Weights of a small mixture-of-experts language model, trained from scratch on English Wikipedia.
Size: 9 layers, width 192, vocabulary 16384, 45.9M parameters.
Training: 275M tokens, 8381 steps.
Below are experts of layer 2 (counted from 0) of a mixture-of-experts language model. Rows are named router (the router's row for the expert), up (a neuron's input weights, with its number) and show model dimensions 0-191. Each number is 128 + 24 x the weight over its row's rms, rounded and kept within 0 to 255.
Before each expert's rows: a language model's description of what the expert responds to; "gets" lists some tokens that make up at least twice as much of what it gets as of all text. This comes from a sample of Wikipedia text that the model never trained on. Tokens count by the router's weight.

# expert 57
Description: Pieces just after a word's opening letters, especially ure, ue, ive, in names and rarer words, e.g. N-ure-mberg, b-ure-aucracy, H-eal-th.
gets: "ure", "ue", "ate", "ive", "ere", "ide"
router [133 144 133 145 161 108 153 140 126 112  97  92 111 161 102  92 144 118 151 131  93 149 151 125 120 101  92  97  95 150 153 141 162 134 149 111  94 113 141  95 133  98 116 155 108 145 121 126 121  98 151  93 159 163 125 138 100 154 134  91  98 114 139  99 114 150 133 147 149 124 158  90 153 164 118 133 110  98 156 108 146 108 160 127 151 108 156 138  97  94 104 112 151 143 146 127 123 123 151 116 117 101  93 100 110  93 156  95 138  93 161 140 153 137 133 135 164 143 145 124 163 157 160 121 158 124 101 109 124 160 160 158 102 158 161  94 144 163  93  93 124 143 130 158 113 131 103 130 156 162 127  95 100  96  98 162 149 157  94  95 143 165 105 162 159 149 158 157 166 147 128 158 152 117 141 160 124 161 161 109 139 139 155  93 143 136  95 163 136 111 157 102]
up2 [114 126 136 147 122 161 146 166 165 116 121 103 133 117 136 146  77 165 122 158 143 125 150  94 136 126 110 130 148 105 132 116 129 137 159 148 117 131 133 170 112 153 152 152 140 182  71 154 148 177 177 141 129 121 100 139 152 120 130 139 135 141 132 210 224 138 135 146 150 151 101 112 115 130 134 108 118 144 104  92 164 125 118  69 109 159 108 144 119 124 141 129 129 132 150 164 132  74 131 112 100 143 112 125 131  98 122 131  59 112 146 102  90 135 163 131  91 155 112 135 127 128 105 106 134 127 154 165 133 117 101 180 153 172 130 138 129 125 143 129 158 122 101 132 125 117 122 117 114 161 117 128 161 111 115 121 147 127 144 150 141 121  97  92 124 128 126 162 111 129 129 103  88  95 151 122 119 110 149 140 136 139 157  99 118 122 112  87  99 113 126 130]
up3 [110 119 167 129 143 100 140 110  94 116 120 145 110 114 111 143 129 142 113  57 164  91  94 116 161 103 158 162 126 132 117 115 133  99  98 110  88 146  87 134 132 137 135 162 148 111 140 125 197 109 159 146 138 133  75 148 114 168 118 140 155 177 149 143  95 106 136 117 152 167 155 162 127 120 150 130 155 127 131 122 148 116 107 126 111 120  94  97 148 154 153 132 144 149 167 121 147 152 145  83  96 124 128 145 104 122 118 135 108 116 106 118 107 140 147 160 120 148 114 144 113 147 145 187 119 153 121 147 133 124 125  77 150 112 113 161 128 103 130 155 133 149 137 115 127 166 163 113 124 136 147 130 102 157 110  98 137 109 141 143 155 122  99  67 109 140  60 124 124 117 135 111 133 156  94 158  83 128 123 137  70 121 122 121 165 115 127 136 152  89  92 130]
up4 [ 99 124 155  86 134 115 115 104 105 127 181 141  93 156 142 134 106  93 108 121 144 135 155 125 125  89 104 137 137 143 148 154 114 118 157 135 106 174  96 161 138 166 131 132 127 102 140 115 111 164 183 149  99 145  97 134 113 138  98 148 107 141 111 144 175 122 124 151 111 133 148 126 122 112 159 132 140 126  98 118 137 144 101 106 132 109 100 158 200 118 112 145 127 131 132 100 111 142 120 194  95 108 163 140 138 105 142 115 113 121 107 117 139 144  75 110 136 105 120 149 117 104 105 149  67 143 140 108 128 163 114 164 112 125 105 151 141 124 127 112  85 161  78 169  81 165 142 120 107 132 106 132 140 130 141 102 132 129 105 133 123  96 101 111 133 137 192  96 117 115 141 117  73 149  98 118 148  96 156 164  90 134 125 125 145 136 139  95 167 120 125 148]
up5 [155 108 143 127 155 124 129 138 113 131 108 171 183 154 138  94 104 122 150 163 121  83  65 114 110 164 144 136 126 121 162 121 130 126 164 179 129 121 160  94 109 124 119 102  87 136 112 146 108 105 126 126 132 136 113 108 177 145 136 135 125 176 121 138 105 128 127 137 152  94 138 143 155 118 141 119 136 143 127  97 158 129  89 162 140 137 147 126 163 121 120  85 146 155 115  95 140 176  92 111  91 167 176 161 115 125 124 127 145 139 183  86 177  96 174 107 113 109 148 145 131 108 147 133 144 166 189 134 125 124 113 127 114 104 125 151  81 124 163 122 158 128 145 128 162 139 123  94 131  77 147 104  94 121 115 135 116 160 114 112 151 130 101 114 119 119 106 166 148 138 146 109 143 138 161  95 127 118 136 147 136 124  82 155 120 132 109 142 153  87 126 129]
up6 [190 106 142 125 112 117 158 153 108 136 137 147 105 106 154 144 124 142 123  87 121 134 106 129 147 210 138 154 143 127 121  99 140  83  88 172 131 164  89 114 150 167  99 108 113 124 167  92 118 136 181 104 136 130 118 123 116 118 143 129 126 184  75 148 116 141 114 159 115 141 113 158 151 135 107 129 151 113 131 168 112  92  90 148 135 130 111 127  94 206 144 120 123 140  96 124  92 161 146 147 133 104 156 129 134 142 140 126 140 146 144 120 108 108 103 107 130 130 178  86 103  92 131 127 140 155 110 124  92 146 128 146 114 152  85 126 111 131 151 135 116  91 148 102 119 136 129 119 131 129 119 122 154 173 115 147 148 120 158 131 111 102  96 125 107 132 130 100 127 169  99 117 151 126 110 121 160 159 142 142  89 150 136  89 135 151 154 115 161 167 107 126]
up7 [116 132 129  68  99 165 132 134 142 180 125 137 152 101  99 140 130 106  78 145 118  88 117 125  85 127 129 170 156 145 124 136 106 131 154 165 156  87 137 137 102 134 121 127 119 101 124 151 129  89 104 126 127 109 162 140 138 161 151 185  80 114 137 112 145 185 134 120 156 163 123 128 141 135  95 149  99 182 127 127 113 105 137 121 119 121 154 142 143 116 129 153 106 117 138 159 110 115  96 148 127 116 122 118 105 147 114 108 106 121 101 144 168 178 161 114  95 124 163 108 111 138 124 116 134 149 146 143 139 124  72 155 122 135 123 149 185 115 169 113  97 137  98 142 114 137 132 140  97 124 154 143 111 132 125 113  77 101 140 157 113  98  84 168 163 161 127 149 123 142 147 163 131 122 108 124 131 123  95  99 155 140 145  84 145 119 174  89 115 116 154  97]
up8 [165 124 156 160 154 165 119 159  94 124  86 165 130 123 161 125 151 161 134 127 143 157 106 151 191 181 119 138 125 117 117 124 143 148 111 147 132 126 124 126 152 123 137  85 111 149 135 203 109 131 171 130 159 112  96 149 132 108 116 139 145 160 151  99 150 103 143 127 128 161 126 141 133 144 131 120 114 117 137 134 127 130 123 122 126 145 132 168 150 101 118 144 147 193  63 161 126 130 112 172 119 108 118 121  96 138 129 140 163 125 111  91  95 119 129  95 142 111 144 119  97 106  91 103 143 175 158 145 154 134 120 132 128 120  88 138 100 102 146 140 125 106 121 127  76 147 128 130 119 125 115 147 192 124 109 108 156 125 138 103  92 130 103 152 124 139 125 124 138 168 144  93 109 164 159  50 137 123 117 114 107 106 134 119 144 168 139 141 134 131 112  85]
up9 [138 155 155 148 112  94 111 106 149 160 113 168 144 137 128 116 152  72 134 116 127 118 150 122 123 159  88 123 125  93 133 116 119 139 124 145 137 104  91 130 114 104 104 154 129 104 104 200  93 132 162 111 161 123 119 119 114 126 105 125 180 124 144 122 121 103 154 134  87 135 131 148  62 125 137 130 133 141 125 126  77 185 100 133  71 192  98 152 155 124 152 135 138 124 139 114  98  99 164 135 139 173 128 169  89 163 121 115  98 151 109 134 140  79 120 125 131  78 109 158 105 148 119 139 124 112  97 163 139 125 151 130 121 133 126 124 153 107 152 121 132 112 136 105 138 144 159 142 112 128 163  87 131 131 102 104 118 136 107 161 110 103 202 133 158 145 156 137 108  90 128 149  84 122 152 110 130 121 137  90 112 145 117 129 115 124 124 151 153 139 139 131]
up10 [142 142 176 129 138 166 204 138 134 125 111 142 110  95 115 124 108 169 114 154 116 124 155 110 156 123 108 134 120  93 152  67 161  88 108  71 114 158 111 126 130 126 144 136 138  94 146 138 157 144 145 144 153 105 162 126 150 140 101 159 141 138 115 125 172 120 123 117 163 148 143 127 115 103  95 147 115 144 100 150 158 144 111  93 130 140 130 106  89 158 155 137 115 109 163 144 116 159 128  98  97 128 139 178 145 141 137 162 121 132 109  93  64 142 122 118 110  77 156 103  96 132  96 116 116 139 152 141 139 123 103 114 112 168 115 120 138 139 134 131 106 176 133 134 157 111 129 126 142 127 163 119 175 134 128 140 139 151 133 140  92 112 103  75  99 153 134 132  80 112 120 106 100 108 124 116 113 135 196 129 134  81 129 153 148 102  93 130 133 117 123 134]
up11 [112 136 127 155  81 118 148 138 140 143 136 135 156 133 145 127 144 127 115 106 133 102 129 144 142 161 114 122 126  73 118 142 104 120 149 127 139 109 125 129 129  93 113 116 133 124 109 168 140 135 141 196 142 111 123 143 168 135 133 124 119 107 114 107 126 173 169  89 145 101 114 159 155 128 123  88 140 125 113 127 112 129 156 113 101  86 144 111 116 101 165 127 107 139 129 111 161 102 141 133 135 116 127 129 145 162 131 130 108 150 105 136  85 148 126 114 116  71 160 142 129 109 141 144 105 157 200 105 137 124 110 118 138 154 156 104  88  86 147 136 135 128 105 120 132 130 104 116  95 197 108 105 151  95  98  85 134 124 138 155 189 133  91  76  86 150 166 139 101 171 113 122 163 145 125 137  88 126 118 142 194  96 126 157 109 149 113 122 157 112  98 109]
up12 [111 132  87 123  95 152 131 126 122 130 128 134 112 126 135 142 128 127 114 115 170 182  83  83 107 124 136 121 185 118 149 145 136 153 127 145 120 140  95 106 150 153 120 103  98 145 135 152 154 132 117 134 165  98 146 151  99 119  99 152 149 134 166 136 109 116 118 146 128 147 113 129 158  92 179 121 114 107 134 127  92 124 119 143 113 173 115 149 150 159 129  92 114  90 123 120 162 139 154 142 127 118  98  94  83 117 159 151 163 121 131 125 175 116 148 127 141 163 136 127  98 130 100 118 154  88 114 122 136 146 108 143 184 118 120 104  64 125 146 141 165  70 112 104 129 163  95 152 145 144 144 109 143 139 130  68 115 131 157 147 131 120 130 145 122 140 103 150 145 150 101 139  94 102 162  84 108  87 136 119 179 110 142 126 107 164 112 142 166 155 167 147]

# expert 85
Description: Her or his after verbs like began, started, until, in biographies, followed by career, death, degree, as in began her career.
gets: " her", " his", " this", "s", " my", "://"
router [143 149 147 127 167 105 151 119 129 122 104  95 104 168 103  97 117 123 120 147  96 151 154 114 121  96  98  97  94 151 140 126 163 117 129 117  90 114 131  94 136  89 121 164 137 149 110 139 108  93 139  95 160 161 146 114 123 156 128  99 100 115 149  96 134 149 148 142 148 119 165  94 136 169 116 149 125  93 159 113 134 117 164 113 160 116 149 149  95  92 111 109 138 122 139 131 128 148 132 132 113 105  91 104 122 124 137  94 142  94 161 121 120 134 129 118 163 149 148 125 166 157 161 119 143 124 105 111 112 165 160 146  97 152 156 112 143 171  90  95 104 137 142 161 137 141 106 138 162 164 114  90  87 102  92 166 150 151  92  93 158 167 142 161 153 138 146 159 162 158 130 160 158 114 117 160 117 165 158 123 151 125 160  92 127 134  90 160 125 115 159 100]
up0 [122 151 142 118  85 109 124 144 118 133 134 134 208 133 123 115 154 116 107 115 176 149 139 123 110 135 139 172 153 102  97 129  61  79 156 125 166 109  99 156 117 142 117  97 166 112 156 127 159 140  95 165  92 118 121 132 137 149 157 104  88 126  93 140 155 144  97 122 108 100 148 164 151  64 123  50 106 138 133 117 140 131 113 122 122 163 146 152 140 114 134 115 151 119 214 139 128 128 171  95  97 143 139 118 158 136 109 126 146 163  96 132 178 120 139 160  95 118 137 154 116 130 129 111  83 125 137 113 123 142  88 152 147 127 157 130  94 147 159 124 134 136 106 128 159 113 130 145 134 134 116 133 148 156 128 133 143 110 139 134 143 142 134 108 143 149 148 144 127 122 156 106 139 126 113 153 118 114  93 142 141 133 101 134 110 118 141 107 173 111 114 161]
up1 [146  94 166 133 138 129 155 161 159 156  74 114 131 150 144  88 146 107 137 125 101  55 144 157 103 155 159 124 117  86 171 101 122  96 115 109 113 143 179 119 103 124  92 120 122 144 152 180 106 125  77 143  96 118  97  93 119 131 108  99 111 102 120 114 142 156 161 129 115 143 134 113 116 122 127 116  93 120 141 138 128 163 101 125 125 121 111  99 126 117 111 128 109 120 145 137 169 118 133 156 156 112 156 131 132 118  87 124 118 134 114 132 131 107 113  87 117 143 149 140 174 136 114 122 102  99 115 124  69 121 143  89 142 113 127 114  84 124 121 133 150 110 144 119 179 141  85 120 149 159 137 125 103 101 170 133  73 123 114 145  97 152 101 159 111  81 171 105 131 133 129 143 169 145 137  94  86 125 117 124  87 145 153 115 128 131 123 153 175 150 121 132]
up2 [165 134  88 141 118 109 156 154  73 132 141 110 108 146 123 162 134 129 119 135 171 168 112 160  73 108 157 124 143 136 140  96 150 133 113  91 148 176  79  81 122 124 117 121  85  95  94 111 119 120 160 124 152  93 122 139 144 143 134 150 151 155 120 164 114 126 121 113 145 135 151  81 101 120 125 136  94 142 106  98 138 146 107 156 106  99 131 100 130 119 160 159 144 128 160  60 139 125 129 108 112 104 146 108 144 133 139 133  49 120 146 132 158 141 165 113 135 119 110 145 139 141 146 118 168 124 126 101 155 154 116 175 116 131 129  91 122 157 112 128 195 125 124 145 144 168 142 173 130 129 139  93 114 101 135 130 132 130  89 112 136 124 110 123 153 104 113 150 122 141  88 129 121 109 124 115 185  99 155 114 138 172 124 135 129 124 111 115 144 172 126 139]
up3 [133 147 149 119 122 133 105 127 106 114 121 133 122 117 101 121 121 105 135 107 115 117  98 157 139 118 131 133 116 152 122 142 139 127 141 176 143 117 126 132 132 128 154 108 138 164 143 122 161 116 146 153 141 101 100 110 137 144 180 129 147 129  75 156 144 119 103 154 131 118  88 125  97  81 103  99  83  89 135 142 136 113 110 158  87 145 127 105 119 166 151 126 113 107 123 155 111 183 132 108 107 161 146 120  64 120 101 119 136 120 126 120 117 176 118 141 123  98 131 154  90 108 116  97  78 132 104 121 118 135 111 128 150 134 148 129 176 146 139 155 152 123 146 157 112  81 137 185 130 128 134 133 144 139 120 123 127 141 140 126 157 135  76 134 153 123 132  99 113 128 158 121 119 183 157 131 147  73  78 181 176 171  81 123 135 115 146 126  68 143 128 180]
up4 [102 130 132 108 131 132 138 149  69 136 165  95 108 134 130  79 159 176 105 144  91 119 127 134  48 136 155 132 140 113 104 211 138 146 111 127 129 188 108 144 113 121 154 129  99 142 101 182 160 147 177 115 103  90 187 115 100 109 152 115 132  96 131 118 147 106 131 106 121 121 131 164 128 126 113 108 127 123  97 134 116 141 123  87 158 163 106 159 135 182  79  99 125 124 112 160 166 135 167 125 124 104 121 104 133 164 111 132 168 143 127 125 116 102 139  97 133 114 131 137 126 113 123 140 135  96 143 116 123 123  88 109 127 105 152 139 115 124 132 142 151 140 128 123 161 165 122 167  90 118 121 117 142 129 109 140 145 149 157 143 126 120 138 121  99  97 152 129 151 105 116 124 128  85  99 143 126 104  86 122  85 160 134 151 126 129 137 146 151 123 140 154]
up5 [119 162 176  99 122 123 165 107 121  89 105 113 104 112 137 125 151 138 131 141  79 120 109 141 154 135 126 116 138 101 179 149 120 158 109  99 150 153 155 120 102 148 143 135 155 136 193 168 143 129 110  94 126 118 150 103 124 142  81 123  94 145 152 100 130  82 131 120 139 104  91 133 126 129 144 117 138  99 130  92  87 137 148 106 107 147  85  97 135 141 104 110 132 128 131 109 158 136 127 144 117 114 148 120 157 150 158 126 117 139 144 162 101 172 145 114 151 119 104 130 130 119 143 148 174 138 140  98 105 144 149 125 147 113 135 153  56 137 164 141 140 128 131 144 137 102 132  97 105 120 130 150  87 100 133 131 159 116 135 188 151 149  87  80 128 132 162  68 105 115  86 146 116 164 113 153 162 100 132 154 110 182 120  93 124 136 121 126 134 145 158 152]
up6 [137 172 136  79 131 154  99 123 128 110 107 159 126 161 149 172 144 100 166  64  89  82 140 120 138 147 186 132 129 135 146 105 128 119 115 102 142 111 196 145 112 157 130 102 101 117 145 134 129 125 131 169 142 115 167 156  79 135 144 139 170 136 133 138 148 124 128 107 114 113 101 122 165 137 158 113  97 113 112 136 141 158 152 133 141 119 148 127 125 149 140 148  75 105 136  97 150 135 123 160 103 159 143 135 141 159 100 112  99 122 150 159 130 118 134 121 140 144 109  94 129 111 105 170  88 115 127 132 140 144  92 119 140 158 128 129 107 129 131 130 163 148 120  94 114 127 101 132  96 108 114 165 157 126  77 149 129 124 180  88  92 101 130  87 142 122 129  91 114 133 133 111  69 134 146 102  98 147 166 119 125  97 160 133 112 150 135 142  91 156  99 144]
up7 [110 123 124 126 115 150 126 124  81 127 102 143 133 166 136 112 132 106 182  60 179  91 135 152 129 135 104 152 126 102 100 127 127 108 110  98 107 172 113 112 163 125  90  98  71 139 104 105 148 127 123 153  92 132 128 138 140  93 153 110 113 145 178 102 119 120 133 154 137 157 110 138 124 122  99  97 162 133 148 146 184 143 131 174 126 120 128 151 160 104 129 144 129 155 109 124 138 132 114 151 119 150 126  78 126 118 172 137 110 154 159 154 137 114 142 117 133 119 125  91 144 129 114 111 140 115  81 106 111 110  85 168 127 103 135 170 131 103 137 146 114 112 156 151  86 124  85 127 119 153 136 136  93 102 136 140 157 122 137 117 128 125 152 120 131 131 125 158 103  89 117 113 165  31 143 109 132 143 108 112 145 125 149 136 128  82 127 136 103 167 118 146]
up8 [116 143 120 123 145 167  76  96  94 104 130 175  93  93 167 141 103 122 122 124 136 127 135 146 170 185 131 127 124 139 129  88 142 108 168  98 134 126 127 114  99 136 170 104 123 142 140 135 135 137 133 147 128  87  98 146 104 197 143 105 125  92 131 150 136  81 120 134 143 127 137 156 156  92 154 116  98 117 149 134 129 148 126 162 105  79 151 185 124 111 144  94 140 101 125 166 122 124 143 110  77 141 110 144 107 120 135 137 118 141 122 137 155 201 138 102 106 103 135 124  99 167 133 170 171 139 142 127 172 137  87 138 149 128 122 124 127 107 112 140 109 107 123 102 113 107 167 125 156 128 176  89 109 114 142 134 106  72 141 126 145 119 131 121 126  84 147 137 108 146 111 120  99 122 150 122  97  94 112 118 113  89 110 118 156 155 129 113 118 114 148 144]
up9 [123 134 145 149 109 148 108 103 166 129 127 158 129 133 113 128  64 165  95 124 123 124 123  95  65 135 168 137 130 134 139 132 106 150 149 116  86 114 125 125 138 132  81 112 155 120 145 145 119 157 110 147 128 172 129 118 167 111 142 125 120 147 105 129 149 101 134 117 102 146 137 126 127 139 129 149 110 124 112 175 163 154 137 134 157 124 106 155 130 139 143 103 148 107  93 168 140 120 147  91 103 131 123 153 114 125 114 160 165 134  86 129 146  80 152 117 121 116 123 173 154 118 111 124 137 162 156  91 133  67 105 125 128 141  75 166 101 114 138 146  88 135 107 142 107 102 145 101 130 115 141 101 143 133  80 122 176 168 114 157 115 120 181 123 114  75 154 151 132  84 150 125 113 115 158  81 110 104 108 134 153 105  81 135 160 106 118 129 123 119  93  92]
up10 [130 122 144 139 126 118 114  95 194 123 126 125 157 134 119 199  86 112 117 151 125 156  94 113 143 137 136 146 133 130 108  97 135 162 189 162 118  98  93 131 157 135 130 112 112  91 125 145 121 130 144 142  84 161 147 162 158  96 141 148 160 123  84 109 118 108 139 134 154  98 120 125 116 139 141 102 119 127 105 124 126 139 117 101 152 121 104 151 139 112 136 130 143 125 101 109 152 128  86 113 153 135 125 118 148 139  82 142 154 128 101 118 190 172 108 139 130 157 139 136 125  90  91  73 128 166  79 139  73 131 142 143 120 136 141 141 121 135 115 134 177 171 130 126 171 110 127  62 115 122 168 110 120 115 120 127 136 135 164 114 137 122 114  95 129 128 102  91 118 167  93 128 134  97 168 151 152 123 128 165 107 143 129 133 186 117 121 119 129 157 123 147]

# expert 84
Description: Pronouns he, it, she, they, her starting clauses after periods or commas, plus also and -ly adverb endings like suddenly.
gets: " he", " it", " He", " also", " It", " her"
router [136 162 137 147 151  96 141 118 145 138 137 101  95 164  99 116  98 163 135 163  85 149 131 174 105 130 102  96 131 159 159 161 159 153 104  86 111 119 129  97 154 107 151 154 121 133 156 135  96  95  93  90 158 138 146 124 142 134  90 104 105 122 136 117 125  97 158 125 130 137 155 110 131 161 133 100  89 105 162 116 147 143 154 159 147 124 147  98  95 107 110 105 137  89 158 137 103 160 175 132 111  97 107  91  94 133 147  99 113  98 166 112 134 153 111 114 151 159 146 164 153 150 145 101 141 164  98  96 153 152 162 142 101 146 127  94 111 160 103 101 128 133 108 157 145 128  94 128 141 165 132 110  97 119  91 151 156 139 105 102 152 132 110 156 162 121  93 152 168 130 128 163 151 129 132 130 132 138 145 127 144 146 170 118 108 157  99 165 121 123 165 129]
up0 [110 110  84 157 130 174 114 159 110 195 135 149 118 123 113 158  90 157 139 108 133  78 156 110 154 134 137 126 128  90 127 152 131 130 117 104 116 151 140 155 138 127 159 133 113  75 118 157 162 122 117 120 149  97  78 112 107 115 122 153 144 118 157 114 130  73  95 123 149 135 141 173 116 137 128  99 100 133 102 149 134 121 127 174 138 103  98 128 131 140 129 139 124 141 175  94 209 114 132  97 164 133 128 113 154 100 177 114 106 151 113 181  79 129 117 109 135 121 106 129 178 127  90 135 153 133  98 124 112 189 129 147 119 138 141 121 123 118 105 112 107 109 119 121 137 106 105 139 130 109 115 138 147 141 148 136 149 126 134 105 131 144 130  94  92 107  98 118 121 127 147 176 119 122 146 163  78 121 126 119 134 122 110 145 123 156 104 118 101 153 129 190]
up1 [146 124 184 127 131 146 141 125 105 128 138 146 119  98 144 118 143 156  89 129 107 112 119 120 118 124 118 160 161 121 133 131 114 116  91 126 167 175 120 140 128 118 113 102 146 138 116 111 105 122 138 139  84 100 133 135 134 139 111  99 132 153 132 146 133 106  82 106 150 122 111 155 139  91 135  80  94 113 147 150 163 123 116 154 119 123 130 108 113 123  99  78 161 149 115 108 180 147 180 114 104 145 146 150 118 172 154 142 157 126 153 155 144 147 207 132 113 107 121 143 103 143  94 145 129  94 140 113 124  75 166 122 153 117  79 172 100 125 135 146  88 157 168 161 124 154 153  63 112 164 121 142 122 129 135 104 109 105 175  98 148 149 166 145 117 140 161 119  89 118 138 130 127 120 138 127 133  95 114  93 125 146 143 118 136 155 136  96 126 179 138 143]
up2 [127 149  74 141 146 135 148 110 154 115 102 163 114 106  96 146 123 117 135 166 112 120  98 128 162 130 119 120 123 129 125 158 139 108 111 173 125 111 141 115 100 125 127  46 164  66  99 107 161 109 142 138 125 132 111 165 118 142 123 147 103 187 180 129 134 157 168 103 139 120 103 130 112 127 149 130 130 156 139 144 153  94 125 116 105 144  76 130 138  86 143 115 118 112 111 154 142 150  82 130  88 149 143 111  83 156 122 118 107 129 134 101 109 130 134 134 130 153  87 132 164 100 148 159 128 131 172 183 132 144 114 130 132 114 125 122  99 122 108 135 116 115 144 113 139 170 132  75 135 161 147 140 138 132 126 120 148  99 190 147 170  77 102 135 103 154 141 121 165 112 141  98 123  95 122 127 138 117 109  96 105 159 114 142 145 136 119 128  73 135 134 121]
up3 [146 150 114  95 118  99 123 181  78 155 145 146 115 121 135 132 154 177 136 109 136 103 134 165 126  91 140 132 124 162 121  99 128  83 149 127 144 112 110 142 145 117  95 160 118 168 154 122 134 115 157 141 137 134 150 104 106 134 110 142 120  67 145  90  94 127 157 148 104  69 136 142 100 118 129 119 153 173 135  96 127 169 111  97 136  89 114 153 102 124 143 199  98 113 153 149  88 125 148  53 157 107 123 117 155 129 136 126 127 130 141  85 152 114  92 137 119 127 162 103 150 138 131 150 146 144 123 146 119 116 123 107 103 112 132 125 137 120 125 119 118 128 124 134 130 104 116 112  97 136 139 129  84 151 143 138 146 104 179 120 101 141 141 113 137  98 109 145 126 113 110 113 141 121 121 135  84  81  58 105 166 158 128 131 108 122 137 131  80 143 127 171]
up4 [115 127 123 109 150 109 123 126 123 131  88 131 116 103 189 146 113 150 178 126 145 136 127 155 112 103 112 135 127 144 150 126 118  98 118 139 114 111 105 132 149 148 116 125 120  98 128 147  98 130 121 111 146 137 121 129 130 106 107 102 128 107 109 112 161 166 122  76 140 136 127 110 150  95 139 129  88 125 130  97 125  91 123 125 133 175 127 140 136 102 124 140 159 153 174 150 123 145 110 145 134 115 146 134 118 151 155 138  99 137 116 166  96 148 149 130 142 121 170 160 108 151 115 129  94 125 135 147 174 155 115 125 146 160 101 160 139 115 164 119 129 117 139 126 165 125 154 144 133 137 132 162 134 113 119 119 128 131 137 137 139  88 100  76 155 133 121 105 106  78 159 174 133 111  98 192 107  81 100 122  79 160 128 141 163  97 232  83 139  92 107 166]
up5 [156 114  85 124 127 121 115 119 142  89 123 133 127 147 119 108 143 141 126 144 172 169 111 134 147 155 133 118 137 126 167 128 137 119 163 135 119 129  89 119 135 123 146 112 107 147 118 129 139 137 134  84 131 119  63 122 118 124  83 152 107 106 147 150 133 162 123  85 175 109 108 148 134 115 178 176 140 120 117 147 146 106  99 140 130 147 128 101 141 133 164 143 124 122 130  57 155 123 168 100 172 134 149 112 136 166 128  97 138 123 107 104 130 153 155 113 129 172 131 157 142  94 133 149 142 105 154 138  75 147 150 100  93 104 108 118 143 137 129 134 129 126 138  91 150 143 146  72 103 136 123 154 144 121 111 115 120 156 128 115  82 122 129 120 138 166 122 106 147  88 126 169 113 181 114 139  93  56 141  79  90 131  79 117 115 108 134 103 141 105 152 125]
up6 [145 191 136 148 105 107 115 138  99 104 158 165 156 140 120 118 116 139 165 136 128 127 193 144 108  85 116 151 123  90 124 129 144 148 130 137 122 140  84 119 175 121 177  92 129 142 121 122 141 142  91 123 115 140 138  71 117  85  70 123 119 174  95 132  92 165 122 152 135  97 123 139  93 133 141 121 153 131 142 126 133 104 132 113 120 123 124 137 144  92 126 101 136 162 156  96 103 111 137 137 123 122 142 148 115 106  74 124 142 144 148 157 173 116 142 102 133  74  85 177 113 147 155 153  98 146  91 141 127 122 133 115 101 163  85 163 128 136 182 146 148 141 119  81 137 117 134 123 112 166 131 120 110 125 104 124 132 104 162 135 136 153 106 121 143  96 137 131  94 149 104 147 158 109 157 138 114 121 140 137 166 146  91 116  99 103 164 143 130 110 108 127]
up7 [162 140 111 146 140 134 104 135 148 102 112 150 175  88 141 131 155 119 138 129  63 136 150 144 168 107 126 117 124 105 110 115 146  93 128  87 136 112 127 100  94 112 112 145 163 150 112 116  87 137 139 129  84 113 125 125 110 154 136 126 150 144 130 117 129 159 125 166 107 132 104 132 125 103 116 126 131 102 161 121 121 122 144 160 115 118  98  99 114 118 155  87 156 149 104 154 142  97 124 166 162 107 167 162 105 164 167 127 175 155 122 160 123 175 140  98 135 140 135 140  73 106 142 133 170 133 137 139 120 145 136  90 162 116 147 151 139 100 196 137 124 118 115 123 155 141 127 127  98 165 167 145 109  73 146 114 130 136 164 145  90 161  93 114 143 129 126  77 108 118 122 112 121 118 115 125 140 159 134 141 116 130 129 110 181 196 150  93 105 146 124 125]
up8 [153 142 111  97 142 165 102 108 123 119  71 115 137 113 145 128 151 122 142 142 152 120 123 126 163 127 130 112 147 137 149 107 135 133 101 150 177  65 157 126 187 120 138 145 154 108 129 107 142 130 111 135 165 170 119 164  99 103  94 127 122 121 136 130 146 135  53 130  98 126 130 130 141 127 117 123 128 140  87 183 167 111 140 113 114  96 118 153 131 150 132 135 145  92 121 150 191 132 142 151 186 134 156 120 151 124 141 158  77 141 107 126 142 112 133 116 132 111 122 145 120 154 120 154 125 133 138 173 120 127 122 121 107 133 146 109  81  94  98 121 112 129 118  73  93 165 155  81 149 164 136 117 122 162 152 174 126 148 149 100 181 129  99 117 102 128 140 149 128 124 158 137 113 122 109  85 124 129 115 147 120  88 115 108 106 149 126 149  84 143 116 160]
up9 [135 123 128 114 123 190 117 107  66 135 135 180 112  91 170 135 125 111 113 157 146 104 176 104 130 134 101 137 122  66 111 134 114  95  90 160 103 149 103 158 125 117 148 160 126 155 119 161 133 122 112 163 117 121 140 107 124 162 180 124 149 115 167 145 118 112 116 162 104 124 123 115 165 131 111 116 111 117 176 160 118 153 128 158 146 130 128 125 129 122 172 154 108 124 111 151 164 104 137 158 116  97 153  77  98 154 140 109 146 126  97  97 127 143 134 148 134 119 154 165  95 139 113 103 119 110 139 143 137 111 110 111 156 165 137 108 134 129  91 118  67  88 152  96  82 148 152 126 137  72  85 147 116 115 144 121 105 115 151 115 155 114 140 132  97 120 145 131 104 149  91 109 158 170 120  90 123 131 118 147 146 152 137 144 105 127 135 126 137 153 100 127]
up10 [154  95 128 130 130 102 115 145 113 147 119  92 123  90  81 198 131 190 131 123 117 152 148  99 127  96 137 132 130 131 155 117 109 130  98 136 118 112 180 157  78 128 113 116 117 139 132 139  73 127 178 137 105 147 108 142 109 108 133 127 125  81  96 125 159 155 136 124 119 119 109 129 152 145 109 121 134 131 156 112 115 126 133 144 135 147 113 120 122 145 140 147 111 109 146 135 134 137 131 146 119 117 118  94 145 132 116 138 150 118 112  99  95 131 142 145 126 117 107 126 150 116  93 129 143 111 154 146 108 142 127 123 136 169 160 133 164 125 180 127 116 143  69  90 192 138 103 184 163 116 128 112 195 178 140 113 133 138 101 133 110  81 124 115 113  88  72 125 139  88 114 158 120 140 135 147  90 103 125 132 142 143 129 151 148 168 137 155 151 104 124 187]